Below are experts of layer 9 (counted from 0) of a mixture-of-experts language model. Rows are named router (the router's row for the expert), gate (a neuron's input weights, with its number), up (a neuron's input weights, with its number) and show model dimensions 0-191. Each number is 128 + 32 x the weight over its row's rms, rounded and kept within 0 to 255. Numbers have three digits each.
After each expert's rows: "gets" lists some tokens that make up at least twice as much of what it gets as of all text. This comes from a sample of Wikipedia text that the model never trained on. Tokens count by the router's weight.

# expert 8
router:164082101130158148160105087138104156075131124091136137151110148119165144130179191123163113136113146151140118168094132062134082097105099164142096166138080166154117165110124119133145147109111058128157079144114087073188131173150036100152120132104150144120185125147189092128119158127097106065204139080184108159144135125089209178123137126138137101098078126101135086163158115098092088060115189078143104125081134173106147099063115176107165106145174078129135170075107196158107121148095156158134103154146188158152127163137137109166141123143161166125120135122141089088094138105141123130
gate0:113120118179169136097135140092140145128159092128150151104164158053149138138143120174133163121147143116114135163133129092163145197092075172084102123169123137085185127141140120112158158115173181031176133161147101153134133074083100117125147198171123168124163117072129120122190108079177143155137127122060119136098160155117107134064097109104142103095173121146125121146105122122091109102105119100089162106130123108131111122108185108112128120152138087128115149068095101104141183090137181119160132121115026181144103145144200153142163143028155163091119136148080142128176158163173157162
up0:100107179037127067138123148114121100165199109149102063128092098159103095145111201143163163123094116149135151101099089200120118095105134074082110111174125165140128101124107186129078127091170146142119163104100106079124167162167117067116076151105131052148131137175161116136133160086188102174171127103142145138129116094115137151134178135134138045119114175091086152106128111156091145118139126096112113129148115077116122143162149128190169111092134172175112080144116120138159092122154136160130161156192161170125111095145108090162101087188084100095164107124128111124135079085096125195
gets: ".", " in", " The", ";", " in the", ", the"

# expert 19
router:134122087151135143243056109152139139114125141115127142140093145117161129153138152174170120149160084170177090110092151153125109129107122137176103181152163117118148147131109110142176141117091103123152091163096130147162168154134124080117155131101091124139224129156144066129090175168131078126181138089129119178141117180126157160119161151170098095142098128102133148139159114129136090113115169125107112125118167191177143151097137104092111251101166056125124128089144166158109128167102142166185109150091177125119063162083112081137105127102150124120161164144137118072083084173185102125
gate0:097167113146124156146168107116096129090171125086122091145077102151136139101124187118147113164148129147122098149090108165132182107133101128098105162145151089092122064118123103091234103135131091132158168124081134155140162176163191044150077139085064181121152116104177052092121137123129123201160157159140158150084180138134116060157149157097137133118124117158160099151091142144088135147104094095095144167155091166111105150071115129142113099090128154139086115122175193109129161113097095073166165099171131161070130118121116109158134113138163119101113132131188052138088141109119179082
up0:107175192147159126097176141140131121090096069095145143101196184110142121159124114203157146119134119133141137113125092116110052134105158088180105104131116136122167071139131150135092142078164138171157110087139164132152123135092109110134157102133169125114147133066098132119124126082124176083088133125146107147165084128121114157084149114108133115035150174144159111095071102171126127162161134082165145098100147092124142081166086131130063123132178086186104135102098151171147128163143140178063044063065069118132164125075158152084076127104110132095120114081104180164130097143144127154
gets: "h", "an", "le", "on", "ar", "ian"

# expert 29
router:173098087192163182135090116153123186119144163100127102137111182103109135118136174102148122147197142153142110161132107087182103106109142176169090150156145142153156108109114154118163136107126057146179106136122083109166125145144125117151175148113138179144234119165187066131084132106132081110182124083124061145105066137100164142153164183152156102099134139187151114155126127076139094090089154122091151101129126141141121109105096196104143136101168115141170153090081154105092124168070107192127081154139124150174074145100150083159131111171144132133150191166152122139088132192147110124
gate0:073082097107143148132076126092151132116132150123163143152099094127096087087175120183117057161165157172089115077134128108138132182166139130197084118113098167086151120109144119161169137138095140101164105095142176155104132144116132102171110109106200089134158114098138150156089098163082115154139099158063098092110153176108128079083104123079153124192173110157142089133122122124114172164177132101160119098146127133028122099132194188090116132163138144148102114089060142100136167124122047149140074148140141093141135109122115106140107062184166127088121099128122153106107193153114069127
up0:128129130135175081143170178111067124124101131137115167055132107145145127153066025094131121117108117134131098079203138150097089102147131123188142072112191060155133165079122141160152113124102160136144122167169141051132136109135169164152165136131124118127115139099128172114184118109095106135118099061164088141109062131122157124114194169110117125125094091103106151162098095132181092073143082145135116174094144130131121154128117146127139127112129162061173123187145192125112137138134134123132174100100078161095179154155087157169127112126146142185170046089141166151114172146112130084
gets: " |", "in", ")", " |  |", ".", " | "

# expert 24
router:202140124140170126158081112074163193087126143109123116120091173144185138111149163145179145165157092177195109187077174078166098112126146159119093158128132145132154104151164117108146135122128059135175130111117116080189129186172079116148125145092144171154166152134157135135079133119119091175153105129139111088163130161087170104109131146153129114121063123101181134117135115074131107101095153089121091151113171128100102115143112137128119168137228076149147126078100107142108139187111147116163109172083157128126063189128117108120172058125159108124098177160190137088100085135148107079
gate0:121083114129217134116152064114115106145131195136155136173142112145079136120091172117119118132122103116132160147118094153144114120128100159147076148131147103149122136109150157080145128077086145101098094120139078096140183133175094151179135154127147146119130144122148120196118151082137056104101175116147065133111066100103122187153116132107100103137097115175158112165169107109070121162122134118187155165111096160030114167139122101069163160120211144188092157113094144137130173139151172126130121122149174168143158153144128109168169110129212178116174097128064168071134149072122163138
up0:137114170129132106143123092187120142108117090180134092134144138092121093143094078170145135193144071157156142183056090122194151108122136109162131107092163153157215120093105088094154162087133053096152136120082111196138125188098154078130095152112086144163178124106188090141111098126147166160093184100085118098146079084062090141124175175136152158181136172062119143119085093079131111136112123115124156213115168139144081127132127145103108111136150116131158102144080095170132093162117073118159100111137111098107139150095192138080139088137140137131116179129127141167114128143093140131
gets: " (", ":", " |", "-", ",", ": "

# expert 7
router:132068121146160147193085071147117196129131152098135099121085136123106133118108139146164096152143101160139112153122120083128137117104151133188140176183163126110174148104098128135136113124105055132182153136108146138144164147123043145194142144070140167139221131148158096184066141127088071173180159087167098138130071132105213145136110128128144147109107137114189138091181113101085132123095168093137134139139082171084055100086117106132135161080214164116139149083113131139110157185138108143173104165129152158132089145148119118166146121132188104150098124138160114136076127161144129140
gate0:166135134173153180134080147140114105076151147134161071131141092112129159082145069097133104147091160127158129152092100093083132145127114097195106128144122144144173158175069123104108095158080157104132141142134130121108112116191087146176143163152178107197143118088089133165123090166102144127101137138151144138105149097155153142137097099122119121091088115175094170105117091126088116124138164108206174113098131124127128091128095139085160134090117168164186119082094109078154132210078055070144131118131154168219163096102103081166142129152178198157139138097111105111170163153136203109
up0:084160096168107045076122114119107118118108203163140097076092151130121174150112113116102092105169082151075076113164136157118145132107135125166136120137097139143079164132140141170123181123045131144108125164141087061146136127094148152159125148150067132124096152070099160088155157145079131174194105159167112103110083164118117158149141100052120128188079124141182174147131109102158120125073119092096116169129163135149144102145157089134156115141126166122114221102159156126113106073111114066136133142119157119143187105127118111101087091123172114156056169127110158077129048124120113130
gets: " | ", ".", "–", " |", "; ", " ("

# expert 12
router:154067081136165187117082114102108143141124146097103090168120177149138141152161155177137109168153164148115099188086093087103113121114134152160123166187131170111126139147139123118172137099120090128126119117060108115174142154116085137172122128100092129141188135178186111121092160116125105135137136095138103120143107194101150130115106152124078072164086131181175133110148064071090084098075165149143169123144154158121102073094147142109124203122219102163117135100161130105132123151121160160151095149166153194145085149133100041157160128105203103123103157157132114076077194119160142139
gate0:129083147212127086145141105135131137132108093174140107152096141055136140172144148135095105212106141188078113136151127101186072192143086097172158165135128112159117117151157118127181128174055162080159075115071072110121115109129183075146117157135063090171142217115161142113129128152109186187134185077106068137097152155138157144122142133158117126179139137146161160085133087162137109127120152155143117182140152140107096130149164125164089134134093103150157153127167183134104117198111129134093073085126144158093096109131122153164137080094120121097140169134107135112164145171137129160
up0:164158102193068122121171128124101151117150123110209085107120060085136121125097118062182110131116094141075118104132121099146068134116104143089142080113127165116144114102131088134169168144158124107158166087095149100113119165120093136127106125119099106124152170130149109167147081159149130094167087141150144107082151141062152061121190094121117153166112098136178139147126079089109101140155145173084117115151152139122128111133123206123066108199110166085138176143137166163162111122101133096141135075097088052085143091167179121201144105057129127102205148158129124159146130135137156194
gets: " b", " p", " d", " st", " h", " w"

# expert 21
router:183093087140182148200112061130166157102087073116090149156102162121140119140117139152148118153129172154115119158108139084116148140104173154125095159096134139180142167101154127133162139152129112110122141131086101110163144115141092143154164154126140086130165157157160095141099151149174068153177138088156117150177130135115168149081098122156088126149032102117184096135136112093131100087109174137116109151134140176099085110110101164120107208132233098095155171106064128187066116170110104188144070148136185143159066175109122108128143151180152123125159140126128137089052117161131101142
gate0:133123088075165168177113097096196102112111103143094106097131100124128059123094075143121163128117127152147113208145196099083126178105137162117098151137114135133209181100121166111134129122114167134156106111140137099170136089187172097135128140149129106142139151165157096067131150112133130170141160056156067168136086155070131166120163150172202077164082141110164070081125104092153129143116171177114145102169173104108075140095089140132142196100183050153163081139117105141142121163117139149136091075137186109110121114155177154087163107147166123106095144119097144138134115132120105140
up0:184146148104167090226150093097202150104094104118074117112099133139122141092077069154121121083141181135161124192149150127122106089090149083133143114054160172162101120093060115151087149163144161122110153140117136179108125106101182103108189094173141168151097128150128159138085104103172144129146118176161128101146089140170092107107101117147107154110096098079132119126157153081172138153112153138105137140057098186103129111125152125144109149145220084164163085104086131128086151147136103105129125134145099115115143108117208127085144184083145124101168155091109063120137156137144067160
gets: " m", " H", " M", " G", " t", " c"

# expert 22
router:162053122169217205172169114139171156072126137135154143134100128117135140103124140156163144163113131177123094121083133086114124177080131121161073133150103113109110105122099120121145123099120067114131129128076126066163151113162139099177114176112182158126188107098175095156096092140115061108161138162131104152126102162082201146095141099088105108109120106124154096102142107135090098036120187121124135146120128154137102105134115088110139187128233133127163134076097174122062120155131112204150072129137139119131127113142147096141153067096107136143080103136125126140047139117139146110
gate0:146091115095159113162139179103142066086108064169150124128111101171103188124135174154164065168111165165133122158133170182105090105104185084116110034161116116111118123129120152217143121106124139139125112132077137121140156135138106131072110165113092148161126093123202137134164060150140089112119103069185108165141103149117173151042054090134111102058092132085092076139108123099099132152131135120121145123186106143101111129171099159145124156130162141104174088127113060136202127121124119180101121152158147135149103154144109084085114165148126153176136129075117160095119101120138125167
up0:084176099157111077147157162158119096170153118092159156090140091103140125146122175087095139083172158091171106092123093135125147121139070194167145150088085148111136121163077096151104096096116096090143085144124110076172139199146131153154206116174067140143150132139112134138075186083113088073125098130132095086097075087097093082084180102060111161155128125147099143132154120146112174160117183155073065103166113138096162142124121068131089140170089115095127167113146104138136147119143118099099119121137125152089145142071137107121089150137087159082109143134112097183199130150115069086
gets: "y", "or", "ent", "ar", "est", "al"

# expert 26
router:139116143212140148216132066092177182092113145077115108145091144155108134102147159104139118169137111164158106117105114070163074127078182174169121165124118079167159158100113134123149125105108117070118145133140119154137143132116146118147143148111122180130182148118175112154103133128128121147192137118113061157146118172133232106088148122129129154127063108109189101171175087121124090094073178089124159126125132182112073103108093137112151125108216143119151149116114148159111128187063175132144109137148156177160092160115105087137156113156094134143174153134165114062102110114179149157
gate0:170159124092111129153113152110173174127082099116108072172156133131203129095145126072063098157155099127082093134174120111130061143094191148124140187128113141150077116074134165164114102128131076091124151161116129066123134202128126128146127134120116073132125164102099148155126134125124135072122110095123105166195150122141175118094125153158095113142113116104151131094199107108167114195104125097113155138113106124090191138163085127168129118133210122136122132149106112122185133099076109160098206122171116142141078144150202179129072114107137065084118159118042130150125110092134092160
up0:151088122133192101134178164107122182133172083188093131180159096116133161155103154134114159142116095101135146156163115141086103115109087113114127048120120119163136177160103136118131129185109176046169092128117126152164149104087123178130159115151129104122106098089108079151123117155124150108159151117162126123138132071104116173190096077071121056117178138142109159158152170099059109107104117118174113085133138110118144060179151139128122097133143060134200157154101187136112122138200117084098091112118079080151135127104125105192170092112134140149146094181135149100130115062149086180
gets: "\n", "\n\n", "P", "R", " P", "S"

# expert 17
router:168155090178125161171038064094147104130129153058117114156097137111175142135093174104174101139111158111132095133077178097118130131097154165112115146191099153129162131144137128143142125099087079127136149126104135102158136177107071088157113135107138160109239085114155115133082151154082102164187162149121099153152127154115196182061139179149137136124077096098116104143148092108136111093078135089164123125091121166144100067092122122123130180132196120108147180112070090096136130127085155134163106150133185170111081149079129144177121134152108103129143134174145082121090145148173100089
gate0:121067080191160152169108133119119140117141140116129131099113113102168121197112083101066196096155157093086159158078140143063132101122144100119108089184095127104163154126135148089115189129091125096151164136129104136155129177119066160102119137139122119144164084048092078158082151162124105137117097137170096141170127092065183190095146125090148163136106156109151141157140174084101132110130058048135114060160097078107142081084157147135125117175147130095173142135086154167182079145183132069140147140140169113089100094148126108066100138139151143117155113109108131121128146127124151076
up0:139137083094101158116057132119155158149094061115155172127082192117052138102153098153134066087135153141098155180142100150107125147152099139100122092156111141126088072107116152150076116132159121144106149128096198117132134103119194122119171134141088109133060150154132151116139123105205125077112186147107164136091120133160108080203086137059144131130147146137179113092104136147135175156092159148083139137119145123138112098107119113126141130153156093130068138124179210078125087055154146176100099147136101120091140070126139111119129082116176117110128206123115099143182104119143088204
gets: ", ", " in ", " ", " (", " as", " | "

# expert 18
router:155105131157165181181099061096132172139103078100163110140086121144135103135140135126143123198126117166110098173101169061107136134046177154142082179175107181127156103136138119210128121120108101088140156159127094085130142149111157131163116153095127168148184141163171063115123163121096083142136161098088097154161067166100166148097151174103129101088089124179144128133140106115154127112115158109119154133128141170068130088060137146131143190054202075087117145137136154121129129179104115133178095170121166105164093183138134117116129128148169117098109173136165143102072156156179134113
gate0:159095112144165125099177057091139148138127111141096137106146103117145093186087142156125074099140148073114113189140120125113154170117061111134120214166146190106115135127139083090138170127193111137150114125120110158049126116099105138122100090127087171139176102134106132158147167105132143145161180099165121184117160143085129141125150110126147130127125099129091122081177110149156163162146125097191153140161201164108114111121152086076169158080139120165158154134145132094088121085158117144165176139047233156135137166191119081186153162071118160080133148133099130119168159148101153126
up0:126188120129138089117092131162137132120215122172131138097098192141100146090142180095153135124117138173182194140134114165137126126127163140112149047127128118192224132196149118160135135130105168064123183165099165149140133122121119139110104097148125165127068164097161119089126138149129142140177175151146170114087144150165116133061112122162168101043151134112122163133097181125135106132135108087088115084066123172169131091122139167142111084175135119100093073113127165137143154155147165108102187176167131177081155152186110138097111141108158169138113109087136125164121070100088171106
gets: " f", "f", " l", " g", " re", "v"